config = dict(
    n_layer=11,
    d_model=512,
    d_expert=224,
    d_shared_expert=0,
    router_score='softmax',
    normalize_top_k=True,
    routed_scale=1.0,
    vocab_size=50257,
    norm_eps=1e-07,
    tie_embeddings=True,
    beta1=0.95,
    beta2=0.99,
    seq_len=1024,
    steps=8211,
    dataset='wikipedia_en',
)
Below are experts of layer 7 (counted from 0) of a mixture-of-experts language model. Rows are named router (the router's row for the expert), up (a neuron's input weights, with its number) and show model dimensions 128-255. Each number is 128 + 24 x the weight over its row's rms, rounded and kept within 0 to 255. Numbers have three digits each.
Before each expert's rows: a language model's description of what the expert responds to; "gets" lists some tokens that make up at least twice as much of what it gets as of all text. This comes from a sample of Wikipedia text that the model never trained on. Tokens count by the router's weight.

# expert 13
What it handles: Prefixes and line breaks
gets: "\n", " non", " high", " re", " co", " Al"
router:142092136157118100181120115099101100116120127111099122141125118140159135111141149136147148111132110115104121099179174139130136132152131141145175178131168119167110119148145123143124118138091141128095112121116100119120117194140117100135178099125129121128126104150113139126153129106150141111095141099121194115113093151137129158101146130136176144124147119145116149119140119120138185105156
up0:142174118143150092170145159124135145111155142147130130144159168109126134137143123112164093150134153138109162106174114136104145128126104176167135135099144139120117131119084137138120122118138131105151103107104116128150143106144137149138138152124104167129125133155126180099146169136124104087140190112155141141121160168141113145132169127088087090119106121158107087143136153140086161154104
up1:119148088134174135139168144124102080148123087073108135141119146134139127115136146139088139164122135161120116104156111121147088160139085114108093139101088104110148135165091128148158127148090042147106118118131099116083077124173113131155130086134130114122123120172178129132132135134142119152177153131148158098093108117167147085108120121125094126128150108117157150131118140111149116153118
up2:073117131129108116137133170127146107104154158118119142109124119107131108148097138071082144101111148127096121104180161166090144167137127160132154139115181103139148104144112135148150122128112099119143110145126120118113114168128118125122138130131148123133116137122125122111175136103169096113165119144157104117110133135095140080126113117143084106108135144160120109153107160130093118084088
up3:107161199115111127101098145167174163135164168108116111105142143155130128119143119127138107135135125152123124143102102145103134160089163123088102098148133123113148106108119116115101149111143180151120143154139085102111112103124120148150116148107110147123112123164081149141131100165153133111137144201158114119150119153177109096159132119089142110148156142119114097139090150116084134164117
up4:128125165137116115114137115128165135127142181201145158142131140124182135158145129084135097137132151154095137110143127114128145126163129130111144118152124121132149121123093131122112119107164153134132144139170117141143155105114087128140090060151109122118129126155158173173139086128104170136113156104158081124134136126124134107106145053159101101118115157125128100196148124117138169123154
up5:144101111129164117149130132136097138147121106150114149141103136148138186132167166109125107107162108158161144093116100134117132102110083134147129137138133149113118091115110131122109145135130142108118142127113115146116176111135169136175098142082175130127132153135133097128124119134155126094137122170129122106103097126108125117108135122083087105093109122138114142103114124109078123118116
up6:158119172144110142118154146148126122128166084196076106119117134044144129077131101152140076096139118112127138158153131137107106162129117147114109123172154090129103098145131152107138176149137156119105120118108152150149100124126128135124096114128187120126122127131108088140142106125115044111131111108140118117117127110122154096114138167102123182149111147155125119117091183100107117088140
up7:080113110125148111135148147125099088104124158141130108135099174127120165140147109108126125131128150092135128111127067145109173119133069136136114131119121122102165157105074116153108178147128142064138139075116113124114167131119081153118148139101095132124096145125151120112138102092107147182134155141134132113187147145101076111111135084194115056100160108141129088123198132146107129139151
up8:115112133138113152147115169141127122153119169095144109107119096089112143152120157104134141157119144137129105142177143118060100143169100125112130172119130142130133153147101108112149138127112081134178119113136118131137096112148123148116156120167162131115139180105132147132128181122129126140076139126126134202177137130141148129116132105151113124169127163169164102135137178117093121099132
up9:098130110102172146127127131154111071133128138163150141106122146081090094101146182128100114104129126149151141121154097140129095148177093175132115103138133146121162125095131145128106120153168160122155130154103128147163064109127094139137136105118158106165149150076149128131130071156153082139121135132124177130167127109104135091132153129108102164107151122110108175167094121127161184088129
up10:164147145077132093125127145156139114161122087182170105139111174168092089139142174121083100167106134133100178203122092112107106116116114144120129096097115087140121177126135096140125112115121139129138161133133120123109142144131143112137148127144127115105125113059132110177137127164142141132152133153166105125129155133141072082120094132089153114133146138128159082113076152091103106124151
up11:097186125141128141158158129093121120120135130134130165125179104139166159104146128146108115133102118179177114125161111154119151171169154113124114133108136091092131098103094107170098113160143096119112127123133158133098125092146131097109085120092135091168089137131120181093136112108143145152136158122153115139120128140091176080141160126078095135127115132115119187162134120143103119158134
up12:143147164109161141150174145092157177140112125148128139112107133096099162148103145125148117065142110123133110117107129124115166112116133148144098160145140159125103158089097154143105116052105123143180108158152159143126101109168156169116137082139169115140125149123127154095125161121105123142152146090148148148168151118152125125162146088136144150092079129149153075148140140092148084099136
up13:127146141140109097159147148129104115125147122151130158143098169111116140078129112141122087111159129118121109130107109157148113181146085128106087131154147142104110122095122108140144172095104092120134101085107127153139137136102114144115115131121155111150142127086140133131121142183150032159136103167136188127061141097132097104118094168102136147119099142094138181126105125081113141131084
up14:126151118157114145126159143156125167114117149156141132116149133105120139116120092113125122116129163110180114127141085127157125205163115133133099102147090124125115151101088151126108204114140114069141154167123119129104101130110129112109106124114185121141149108134153132095112147144137130135124146151136117160097131132132140149099158132097116131127098147129127087119134097130090125160116
up15:115175143128144090158149136118129131165115093106129142141135146096169139125153138166180138104159162130156130111124145150125162182190118121098090163144118150120146114132124131127092136124104110121078112163091152162120137120124151117144134127142113095143126127149121149092120180141174157091146166157095137126169108128161142136137141138112139184140126117069125121129141118137120086106107
up16:104160131113133132122110129139193101142137117136131142119073117143065166116119138106167088194155123128131122167080110153104110130121097176106127073124142129134136153132151113122107133112125131098155121146119110097127124091101101123102165119164117125121128139106107111146127133126144131126132145130158114135122146121157117136138137121128162109088160113115139115116149148107115100151123
up17:133116128130130127144110121111100130142118155147094147159086142151131105146095104123130128139133148111147105107127135111126161149178132103169110112125165150112123138120125127137142153143102099101144159191146135173186103129106116130143093151098140147137109124111149183088176156102159161103170078154161114130095114102135139127121119138174141132147136138137139142093123139120123139174071
up18:169098143137144111097117133112130123092107141136108161128086091132120157136119144117140104121145135071125108147115099140150145098170107108087137122112142135152150121133110151121114128139146145112165146109144161120161120166086164098076105101128111167153118119122135106091132128118104155124129119150139110151123093140175115145147119119160077102133111158142165167142100175086161134131087
up19:170130151115120075161132100183109114129154092095105129109117127136114112155138102135111134139157160139114129113162129137123108111115132184144133125124082100125142118124137132136124154135111144132128153159103109181106207139098154144139143156073081193155135103131152115142105143155163145089153121131141125183106100142109161126121112129145091095101137109118125090131116143144091122103152

# expert 8
What it handles: Table and list fragments
gets: " |", "|", " -", "9", " $", " his"
router:174132145103149141115118107107128092144130105141118104119154180112138155156114122158136159137079078141118135157140134151098113120157125144137137130138102141110108139115155156095125158112116102149141108137176128145161135157130094094147136152144120153124065110137130146098130088132143141131115102122111129133090121114120117139141124113125117142115125145136163147148143108164090104131183
up0:123090091090087117121146085170143129146131138126100152119094108131130116169141163100116094156139092146143096142092128144123106155123145107132131173140120098115183086117143178109106113138145147133128126190107148103114117088132156174146162123149136137139098120124136154129114147142100117106105156134052130182167115178122180126153164132118114195132102119110091150144085166134144147122096
up1:111168093094169138163174137142140111157145146057122137150145172145114139144112183113114107101111092137126114150125090121152095155107093134118154166094114103098153093170087161157105143140119138099115129153093135155163116135109125103114156120113129100102119104147182097163116138155141123129133159139092141113102130157159150060151141110099145112154134126102134099120124108129152123162111
up2:120173135137154173103160080125150133103149101123105116113115157065116130137125181128130096076140127097140107180123110154119111174161098158089135121114136143101112100129115137135095154108105118113166085144111103132164144120166124130148132107117179138147132055120110139118105116075145090073119123107130131116093132099133129094126145149086130161129109132132146163120139099149128122094096
up3:140152103057145102137146132135152102121172137113067158098133108097143104132149094102124161116153126149070111126186170119134207153158091119096145086123140102099164103150159121151117141131095159128152160133111160164093152127132163105133101114083122118180141075131144178128114093136139124101088101106141179164070151155137167083130119126119118131077100130121154104144170115137090105118106
up4:105138126096135185132130112167129132138118140145133152139107124113097094095121099098168170080120155136159131132157144124134148102152144179156133104146160119098116122166131124124122160115098155144129134144085153151102130128124109120100086128154098090144121079163105187137102089130146082122115136140187108121151090145107129169110112094113082140155124130126089152139089160166112140076086
up5:097134126147107105144101116098087085100175108080091159119142121105151139101132150165126122111157151159138116126116079139084114105107146096119089132140113118087081118149132138156119171132166116130117161126158112158105113147124145123150138114116131121127140111142113126138109134132100124098094144156159092120117075147129104130127149120104082122160139146159121115119080127142096114134178
up6:130099117132145151109171173096086135168162075172144165118125134136109153101143155133120111149103131168129126142141104104102120167138091111113134141153123124115115115104062110166140121137113126120172127120105121142164110069098143116062134079100131171105098123106149150147136171135135102145122133182120105097104129156113114118119136163096136146146117146123117123141109106080099115138123
up7:088187141130122101110129135128111165135142126117125133128144147122129117121143139108148112115134145164144109106130144114147093157086180154133081150129109154114137134106165122149096129111090129148128164140100130139150128090123130125145114090172200133140121154085156162115147130120125134106154148135170130134146130090098114118155147104126113127140127118093114113147115180143147150138139
up8:172119128102137123124108134204157141187170146122095175095165119129137089165140109085141120144128125107099096123122121160151146107145095107100129090153124132144117097113140102137082095155130164144121175118144104130114165085162136153134119124136108121131114146126175156135150131151123096130130125130166146148120119110135121167137135124117118159170085118138142125173183094127138145121106
up9:157168101080125109130142129118141133109129117164071100125117140116127160119130143143147142104117138128140107118138132118102135110067119081084111066135121201124121146083121120112125109102087128160154138142147121180131116161120099131113149128121130170112103074095122133105134139132105122144118113138104106169137118117118133114101108125108109139136149175127104156116116112167098097138166
up10:127152125090085129150159145113109127109153139118123115160120066125137166080161155093149137123115152130131159137115105125074139149114088178116160122139151122132141121164089114090161132101129081082163144129105155194152132092139160123143132121106132148115141123138098162120135130088111141119134171109127092098157130143150118162128155156112163175084131105137134176146123123105105168114133
up11:105134139106133101141069082143143133165158096117086152120129116113085137110124124132149119103170094123096139131128119155080156113131097146146111145137141142108149107158089145120116111134121155137136128109157133138104166126128125150114137141147150157117127142136117148091142145157131066104146119122139146114131120167143135093116133101149167152108134074121083122111132140163097137155140
up12:106146116151125175135109152161109124096150160188148121141091090140091101137147143125115115100164131162116115185113100134110132129160116149114127138142131149086139123137113130183135159129065198150141136127108122156148143143118124175124124122093130100160131100131136142125083073107132103126095158100134092124127124087139164125097137142138136145133119093106107109149116110111076143095115
up13:128141119123125126110171138110134106149104167126092156129097135111140203147133074109139161119158163150117153148167115117156104144108108160143084139155179146130145128111121139137071083128114114100143132138125111167161123139125122104159146162103102092162075092113130140121175167155137098145116123137107104131164169158144100136115153117122085118128142144112145133151119150119091135153144
up14:130136125160095144124128148164098119125139154142131080112172115085095114138149128132135127116155108146154129138156128150129140170113121125124135142122167113084139145161103150163152162187128155149121135142108076158074097168162088147101157112123106117138152111114141151118102136118092137096140103162116079119123129093123141107127173059147100166118103151103127136151110114124126103113172
up15:142121096102156118155146154120097100147136144124104157157146113138153152130141135076121186120125181114128098144113120158089117134177159169154090090152114151161134122105132151091148110164109083090139168094097143141167145142141120162125146148128204143138115080100127141111110130179141089147089162131105124153104095151162108065160154138129111147149143138149134128147111106145145116116101
up16:106113147140103133119146115142111093112115179150162139164111094109139102133123161117159138129116154127117123137120103162143110124133138121102163165139148153104148123136146146091156140161140136104179130149109113124171135110139149173098133142092127124161125135111124159062136176111142130172090107152140106193131098109132128153119139162161100128114141137127134136150089148152074143110113
up17:117135126134063102135124192155148152124173136102141120107170120109098161139129115119145167132108125090172123136130109119097123164140161136115108145122168127079139128113163127149122191100131127110129130133123151146089118099136101115090108093126135168127098108138142142137127111152111058130146184126103101158092060111104125118093137133141113124139126139143135157090128130083131129164113
up18:080119095123093099111148154157113108129096113142114110117118133167068162102151108135109122125151142116149161178149136136117111119075101167121107121106100126115124122143108102101131133118124134132116115140125132137115149127141130156108106078150108125101116146096102119151118174127150114173180179133121151141134111110136151166147127104138168154094104132129099136144141136115117123149127
up19:116140160108093108127155133165112121112157136127083146096094162135141082144144138123100089157134154075156112081181139133109097153152106104117131110152111139090083133150083183141145140111166134120160132128110103162162106130168149116134105122134145154120145083099116148162168120167123127173121107135104101119152109115114148178120170167090112151156096071166101149116120116128133120156117

# expert 9
What it handles: Sports club tables
gets: " |", ":", "|", ";", ")", " with"
router:099156170122109106147109140144139127123168109149105169208120159152124104173135114112141132141162144100108151122114141112148137164131112129126096128122134108115123115142136130133197149150165112181131083169154097129148105137125114104123075128041115124134130095150112135140169144112142146125120117076072111145121112113137145123133129159116120109175132120107122110090091106124108160121137
up0:144096120128139122139119174145071128125145119177144124118131127127143144130085104125102146097107127111111104121151142108154078140157117123154121091146128144077144139114126158081122145114105066146149170114088137148098080094104075116123131110150130150151112142137127136109083114112115091138138095136135129123162142121127139123179126120118122144124158146133137139142134149157105102111139
up1:209138133144101096104130167114116149136118145150125099130155135110113140113102139134128164138086140149145155122159110169117128142133159134145172140120151117163116153079130126145130119139120127113146144100163121085136143164122136092139177138136081097109149131164124068112130125114128144111060117150126167134089134117132124138085127134116157155131117122088162157151125150131145102125151
up2:152095120081094169150096167115120114155134156131098133098117099094094122105156133122143077179165094179117120151170105113159155131137140105124128120148102111103169119129105122155107113124122167112120149120143139139159120127164112141121135137138120152130121121119156153135149094120122086148155140138164152162116122154150119130090191151113125155103132105157127087146151124124125099157133
up3:168109096132125114113150132154150146149121158086131113124132191130159141112117153079122128144125117096116087124102151173169107088104136133166111130177112122161108101090100121102119120131132079080117136142137104117103123141086143176106166153175127166118122097095152144104180137136113071135136133149114138115160113123133124152152181137099141109149176109168135162174129137152093141136135
up4:114114086135153101140130168131161065149088111136123172117119102139154125118114139126081133131103125120145091141121128123167090126116134095185119114184115166090126133151126110081113136125126122083140138098142096158151129120162194126133127119157116139129131134125148182166152142133120160117142130116113150098153152107092089142127135109164152140123154083152115150162139114166107119119123
up5:040122097116101151138141121147100098096110155089155159117133093123123116134134112115101117140123145094126113115112112124110107094146136165166094125105116124175091119123084140130096152145121139145113147116131159157095160105147093095120118076135131143127106137118129140131143132157142108132061117092092130122139141088098138162151105153123132123139144101183106149149108099150120162094117
up6:123124139152117157149144145108125142095161124082132152111143109139127111126147131147177153119138164141173106144143130122085158112151117138113151130140068134117128120099126179185152153124091134113150122140113163121149144123111148121126153122139151093141097134114126103128149085140090110121129163148129115098131047105140138113146113136095157121087054109123115134133092129134143100087151
up7:111121118133125101080119156135125108087134153131077137115116129167145141140142120100156091100159160125115102169141107138158115119095111135116104126141103100099109092145120143105117135152139145147103154164137132163147115141154134097114111076133141175123149131126167139158109141127156102137153075139182100161157142133120130133131096104116128113132125115159125144176162117155136123211127
up8:148130111096109111102148110119168149110102123087099106129111081089145086162147145151114123122149139115132099135097179107127126109116094120175135118123140142084097095120067143114094135145141129127110110222093151137133133121139158121128172119129115117126108150072152138116152163106106136118149167120117117111127100108163105135105142105166152157131128112102116132135144109117148141140137
up9:107162153121160100167113141136142109178116134164113115136145137125169146140121069147171140132128156111124080116141081126129106129145068144133119160142158150109120093144158158139128161100119111097154149086110123164152132080165125159068114096109174147153138130142141120158097143152175142132102117135156073111141115048130114139185122108162122177106123128094098119163168077108130128095143
up10:109112134105085087128116175131081132084122123144118130113123100125120092148127077170133139121152108097109078125107114134126143097097116154151149068134144110099137124135098158127116120083116161125135144132110173141129111133113103185097131138128194099146119120086122126155151120121132107097139160148128122114101106133137132163144125116119084142144136141188110118129144099147116089089158
up11:193107115134108130164116140134136140168125156098129117130116111104169145110124142131126137149127137139102097106092134134142116157158154142148158154115120176120155106111153146125129151135080115132130145112081125166126115107124129164157157126120149147140127107150165144115105105137180078156110136169150114122147093148080140128130169173094127141095065111125119118133139118118135107151119
up12:167127142132132126153142108131101105116098179081183104119094115122135107076126132107138118081112123187113113158135101135086160160088110160131113121149161169081138122122151129130122113121117147110107135130122110115108136126133134147145154118116112126122127096117124138135118142126111116127127126150142129159154143101128124112117137125140098103146153155111098197135143110141115102146103
up13:166126156090109150104089121070143146152126164125134092102127086134088124072160121128097110126110175120119153134106137145045146111073128109081105118105139126136173115183116157156102134151082155128168141139110141114165150130110105114168130147104088096114118129079105115122136075137139094118153120117127130143136121154137047111116108120083096110113143156125103133122121101145134123144143
up14:114133145133088100120108163136147082175165142109159151094111103087103137117147131151099144097151135158115104081138123123090192193098107059122106101149110122133141078149083187141122117119131128146147153120102189117146118145134160122165114120101154128149105116154098158067138156112135111122179132133119132138132124116154140106160119125107123176118096106149162151107143137155134153102136
up15:127123125122107132176123165157185140102124156136132154100085087137091118157089167127119080133119160110151148104155162123132161182144115100109136116150161108110143129128110172161147099145108126145178129142075143146135050158107126122130136137090135107169158111139128111156118111139130152066102164096137152122107150148132102157164111115137097119107094116163133070106139130100141174094123
up16:115083134127110170162152154178128112147103095186133139131173140145130159154159124143170136084132157135115061141094121090146095122118117161117110124159127147117122114141112137137119131122154159098152138111135140159150123143127115123110107098175120138145136142121141129167136124092145121182149134108133144109165121117122138156163163100161131160118117165175124182137159113160121143096113
up17:098119115080106122164136158147130111131135158126102135088112125124132143129139150162131083168132156135096100163100162160135116087059107118149087112098141124115118147146122173108086092117117119124100149152124130124130128142142133153133107128110158178148097119126138179154181153092130074138117123100150135163132158137150141153133140093155100149125144086177141114136113143118141089100108
up18:163196113134119159111161134117107094136159094128166135139112102150100157123114149198139086097166149125135124143134155121118120160127144107109110111128130176128144120156115147139142106131095162100181154114116128111185146112130140141114132104133126085143117140114104098120123105136102111127122110140126124089146143105140116138117138105133139137105113181132150164118104158132164133082152
up19:181149123132132124136091107160140185137131102120127153110132136109115097126151144142134115131148133132121125147112117127137146093166135140115072128118118136148146120157127107160134128112113160130113133131106123142119109129118110127099109097116136103157129135124148071120147119148157153156172126139146144127143128103102094129122165113130078147118083106184171144145131145124140128130143

# expert 20
What it handles: Passive and death verbs
gets: " was", " were", ")", " is", "″", " been"
router:108146106139126181127134141138120135120142099140145143084132117117118098114136140140118114136141128121150134141138086119115119122162142101150089137140127194100116138120157137111142122156136134106117122167106126103091121139132177134135152130121128117135129112157132116161180138115124128132148115089119122150128137133155159144117148112079119103141120177115102129073116101151121094124142
up0:137121123142156124163135177133111151109110131129111149110138116079123174123124100149091135115158154078178149136103138147132096175164073092131144129116113128121100086183110097127137145130119125131139111126097129117149135149184107099118134127128119135113132132127147127098116141132154077130119109138126147156187110143119128150104107103112102146126145101140184165146119147135127155145121
up1:143131106103143138098144114152122154155119128124139113121170126121123112083157121147164108127145124117123128088136142169082106088137133175116079162137112131127140099115132159186138147117119160158110142165135118102145119131105106130138104113123093091129100102083124074109114143169132139117097142155187092104052097102124099135139168124149067153123130159114107114118110176120152144138159
up2:121104093161173127138132169105138139120080146143120089119170122134118144139137121101130107138160130126181160145085123152088176132145091134141078119157080102103120118127102139157129123130121140100132154161111127135132118131092114122135132156138137104145110112149104123142031152118148143124100119121107120145144118150135166117118146099168130145136090125086133156085141129125064106114137
up3:128142138123132126122114133127166105131117089120135099081125090136073134109104127155109119069111117163119138163124122100087131104125138157131184140109122115136127122154182122125125129103156092133133121159128110117184113108142129160127181116144153083127093136133137113137173099123117149152134144148126113097117138164133152111132091135109140087128120111162135134157119134115111148142123
up4:105157135153107110129126151133147144105134180120103105124131147112155143119128170091192128125175145176159088138140083165127132120140104206127145108145110107149150131147075142144138135170141140092173099149139058135136074137107116156123123114152110108134098115124160124118119128126145145120085159140151094124157121104152070114152128130133110113067103160138093169180122114137098125169086
up5:155127135091133072101122158153117145153120131090107124120110134125122151195156151145151102130151157093136124135118144123124140111146089162160114150151152100099124105172112152091119091144096143129127163083088135111175145114141138112119136110168145138164105100082162163117149125143113120118119097164140112146106113108170140147081180119131082136158131150135134098121094111143113132149146
up6:122123111132163114120124131127108093112159124153103125140154142130111089150194091127140114100151151110170094167142126081114160134160074146119127102132120130081092132136100144129093151165095150154137153087136145108171138129105092121071142135123134133146120132095112132150121138107128073107120135121111111146156127122149165127100157128153105155149135179118145160109100127138107106077130
up7:136112088144119147130160112120127141132135140095114116072139121113098119112132152129137121102120111099111118123099135117077111116174121099119102144159128122104115086112139154159182136132126119134099138160094144150141154111110161106138126094105140113133103152104187134109145099142165131132140119107154087150138109147089047123155153128080045079141122134090096137112131138138118092159164
up8:108109177129098146118120123138093093128083126139132163134097108111162148102094166153145128135123131118158116120142090115105106148118090133074117132108136152135129089171113164148151145118129145130136187094114117166156119107141137100126131119128141097143148158152140163084096122134120100151149127111123095162107123142099126103146126096101129113071161102140131126100139148137122138144119
up9:136116103130134087156140140132101153116090128127146124092156108130146105118155146144141104120139107153159106136122078135139130128068085111189141158078089120099162098131115144158145110106094093131109151181099167181136112135124153092144089176120147102138131120096157135127132148124087134141101168139156087130167126137134145093076101122130123166124108197145095131121117128126126179097118
up10:112139098145142098127129132144119185163099168129126120190148142111131168081128165157121100138142150138162103148095079087117133116111103112113079098171171104079140128111110123119147155125119128089154130146080105165130119116149124148140177145144115075142117099157154173122119113168176059128173096137097157119137124082110102140182158171114118142127131141141140108137068125133126137115133
up11:128130128139074119155123143165150118082140119147144116107161062121093155146160141146136087142155146153124116194105100095106140143122110126122148139109118124116149149117126165147154110144107130087141154172063119143128126095113126114128072144155158104146122100135153113131125111113103128185143121129143107160134138150148112121145113107095132128147146136136081159123103090112144110130122
up12:150070102125161150133154134148113123128119142068134147120147147079102118143136102122169093118110130144117166081146119169148127136101126120056152129168118091113118145081119147155095184119134169159098085123119120162126145080057121137112148147127154136139132117112123125168130135141138129113143121133178126115122125119143127104143138119085095097100142143144161109126107145147119127091166
up13:122156101100147118161166160140141086154151109098115165110157109149094125134166119098146104138116141136135169146138128126123150124096112115123139136121083137134104146082134136133119149098178144121124135140142123084136139089123075132078141140179160144156144107106103119167080111115168127143126108142133137110113130091172137082149128116145111137109105173129162129147114116141116142117132
up14:120129136096157153121167150167108097142130120088100144094145164106158159132130123132109158160162107094129086128111083109112108132105093158059073117137154138129149108131121160155115163107112132124164135142158137106116129121141145126140147129122160142128133109135176095083132104122167124140087143132096113114141134126111132131105141120110088151136110132127103156162112122108129118143138
up15:134127126123141098114096131155138098138094141142150149163128130177137121115167138071107126174155151103120084131137123134134100125074098111111097130108112102110141120139125174106116106169135113119150151145138115098119125102119101128146128152137158115117113107132100106144098178122110116129130142175093094148129112134139135139132129153119053138142140098113205127152089097122076166159141
up16:107121142139110109132132179121149061150159120137113104094124132151093105115216149154111093136136120155178123130093138115113105174115133128138086151108139121118104097093129125131136140108090096122112137136120122136189123119148150162125135149137132121153121095111147137133128127084110134134145129124133112135180113138133128155095108135140083129125108097148108155111130097128131121126142
up17:134132122136123081158147113059153155144100087157106095123140089118163099126135139151127171143130125115094087150125129127117170152122165109159127109153124092172123129143115156108121092142125136130116161128139088125148152139160143113074091155101152143120129121134124125115102096095114139168131124140161099130117102167103132164107091132071145142105081148140134154146104130164093131113131
up18:148146110123158146140097113102146129119084126161132123147132134117084084087182169108103114140110143123154098164130104156112113129126124130147155155141133189126125089110139122134126140122122147058095150152122112131100139077116114108106126122140150135148115102094123125148106160106087130140141152141155139137133117046183122101087185131170093173080095149138127153141114132107114120124166
up19:110156114121114107090116171124140143118116131125105120151167138102112088087123114103163120147157124128140152113080123102158126119079143150136133120171144107128125165115070128155144173118064126143158123133113136149110105104125133137118127139109133105152143126153148095117120113106138113106154112115194133097158104145126133164092122125150108152115136133115092180135112127108151127111140

# expert 16
What it handles: Nouns after articles
gets: " a", " an", " film", " new", " American", " other"
router:106138129126161126123110133169158150134129150095142129097119181132134151144146127152120081121112166128131135084123132157057114129102147092062160097127150158121153149126115147125072122230158123126128189135135121132135114098120124110138145123156124099136126150081171130144148121162144139110156140145150094097139126130099149129134097135140119146149168136154138119142158131115141157122114
up0:091140136121152124120172140117120115132112129151105139111119134122161131140142059156150095096160135146102080145160127095131158127103059106102154106091108123146083105143156165089101128091117124124117103118126165126159123148150144099120133085144109113138133158157155124123151139122126150147097107129119104179114116173139132121124113120111077139156118127092072123137148107154142159130146
up1:119100113101118130132155121134120122122121093148118145145145148114112131126123119128139138112125107076184073121111111131133107155121100135188127136121084140126142117148124120150120135140094159158103129166106116143130136109141152136148147128070182108121119090175134132108074123118161104139130158151123113126166108130140122113117136133120112126130176139114120124119146102153084151124197
up2:153139088113149070109131088130121132129120121126134122158131126092130118157114117109130078128132106187185134153112133120152086128132107156120122145127202075109135119095167104149132114088095102144116096170116118153166119117115115124124186100119136153129125101159180131092146132099152110130159130103133158124122157112137127095171117129135104160103109126182114118152094154091135125092138
up3:121132122154153157113164207139101115121127128121126090139141154108100156140145144111100128168107098110175134121105127148153113182096139103118128190154138124109136135147119116159117114120130159128129134115116109157165080091151152138193127116122116175141136123141156156146111188112097100182152154157155121144116128106142117127113121151125121122158143102160145105128124160143120093191116
up4:130107101154152132099135142130129127081106081154103139113106095134127118123104109127129121148134110122191096168092102147108157158148139157119149170130128116109098101108138137164131130065122113109136164120156141157115139135192148152139151122111154140143110129160147128121147131124175105140131102148150136097173121146098105130172103091111097157125117073146169158154121137158116120112167
up5:151108107108122070146117123119125159122131135154100123157075127130118157063126117094112087132177189130114132136148128120115153141104128133148095105157132119084150143112120119127122104129145139088130129114110147134101129125074135132097157160132147137139138134135164160142176142130150122106161110101184185089112130128140104166097145123158125138125133146120112121099085125139149117071098
up6:154114172123124093140118161135106179120083143134101150124105106130137133102079107160139127087131136123154122125139096117098132145140137118116129121167147147094151122070126139131109103129109118158127133134140133126149144096098144106132098127114172114134121140161160156132113124202126108141110097139139146137075118160152166116187152118134168170117097164165143152107162099133151128127112
up7:135129115136123129114094107109102157133129126137154146108160122175133181131137172125148062099122074153124119084115134159110143089164070143116105135108109111100124123147124136131087179110140136131154122171121125195156131139061124144163097087153150114119110139123199109147128099150133114124137110148216129114158092102140103107158134133116092119123100117116111122152109148077102147118123
up8:141150139106162141155089140191113164136125156151132147185137143145082139117165137131143089130147156120127133096132135114154155120150120160129116122138110092116133124118114178165141143138121105100175143110127143145128083075070121108103099111192097124149126093138112089120110110139127127130108099126147115116097098135110140154105121171130123097152126124149130126136119110106112156108124
up9:141121080101147135132121127153126137183135170117144084139143137095130089109116110121146160124136148099127103091130114101097138157113126085136122109130150123127087124103128126122140116083119171124138116143113154193123105134095130109133111135139142139148101134128179108114081139112115170140109137145182166130142103150128124115162227133131112125115122124160108122162115108075118163111104
up10:156121153150154094141136099127124126106145081165142175144133099127150133104110122120112137110134169182154114143103127130157121141140099183115132110102116127153156150142118104140102162121124181147133148089103133147136134183126142126056120132127134163151123111098097161125132139126122113147118142128154085132127083149135062148132116149129138156112148103096097132150135127165128105109163
up11:132146132109132148092139136135135121131167120153124119119146106145088126103160110137139135150159098145133129155143188110125162137127091164177146112156111098141131138141140129135156132125089124122157149146116147107149126110122100099176120116114138129143140109118108123112162174075149108098146130152123141129114192132125151095122152077145113161145136172158112147147105191190113095125156
up12:145162169139128136138110091146130156122119136132118148152148063104141101144124150118142133144143170159133112125138136177103141141125169079117118135124109143099173132134145089159153135165142134106128125123119095131144147101132125128117127094097173130157134119156081137136111147156112093107125151143131121125135063166068142148155115143156169105137093138158147155132146151137105148076108
up13:112163122096168183153087103130097117135144120134119129160132091146117138092129150109128126112113147136135097148162078093168131201133099140142110106095149153134139131124115132122125139132140127104152109159122113137129133080107109123133147103104185079160129085119121127115107168132130107110107121133158100181126138134127150141063132111159113165149110178108144139129108123093147117151105
up14:154148101119139142131114115193125158154143108154139130098131146176100104122169102150133136095118180151131135137136131093123121118093135120171124120096159130115111115131098152124114128139112104127152146183137098149156123117110102094121114105148120108143097123123117066179154169160071131164116153163154094116160136160145111121169134107119115159112150104137126163146157130092100135121141
up15:062134108127121132118141119142136164130088141140103164109099118141164166093083130113106179113096168117121083125146135141099102136105138142101085136148119141125130104164123117126130120139117133176138113108105138125106135108148156141119123125139153127135107131144091100116127100127121093120104105094101152123079104141126110098139153101156145181127146132135123151128102158144157111134128
up16:121117154117184079108118119132139129124110125134112112137103105135119125089121139118153133148154141139117123106150130123151132128114154127151136119111132134112135074068151128124139148129138147131157152070120176115110104108118118127099136125076117124142115131105106143129113160090100136129132144167118117180151133091109127142112126137133114136087119108098122112143070138092109116122140
up17:093131085090087177121158119132122112085132131175095116127121092101116101120180099102126146157124129099125148144132087127112175136132123097096133106170131112094103121126107152162111115139133179124106122098105138102114132092117109098099128129132112098132119096124088142098161135115097118188122125110111113128113134142164124169151099086120151142134098128158124174111110121129155130104114
up18:125133099094116157097150150132124107079119122114153121154111098138128119127134143108101120119138157127151118103108152137113128144115141142147137067135148119120181119115145148122145131103127145101122134174151142107141101094136167119128131138139153151113142122133128119144159159124098163128094084134160108117165104126138132140147142119088129124182114111164178101129093175159134136145128
up19:102152115112110139124092155151111137164142136106149171141139170145097153159196136123143124077159142097126130114100103122159126120125088174085114158105130102131130121161122173102101149151102124086124150106123170137161079110096120118105136097176170087159121150117073099111162149112128136172132168120097098128114096119166113128104135144108115143204129152127124121135110107108162120107142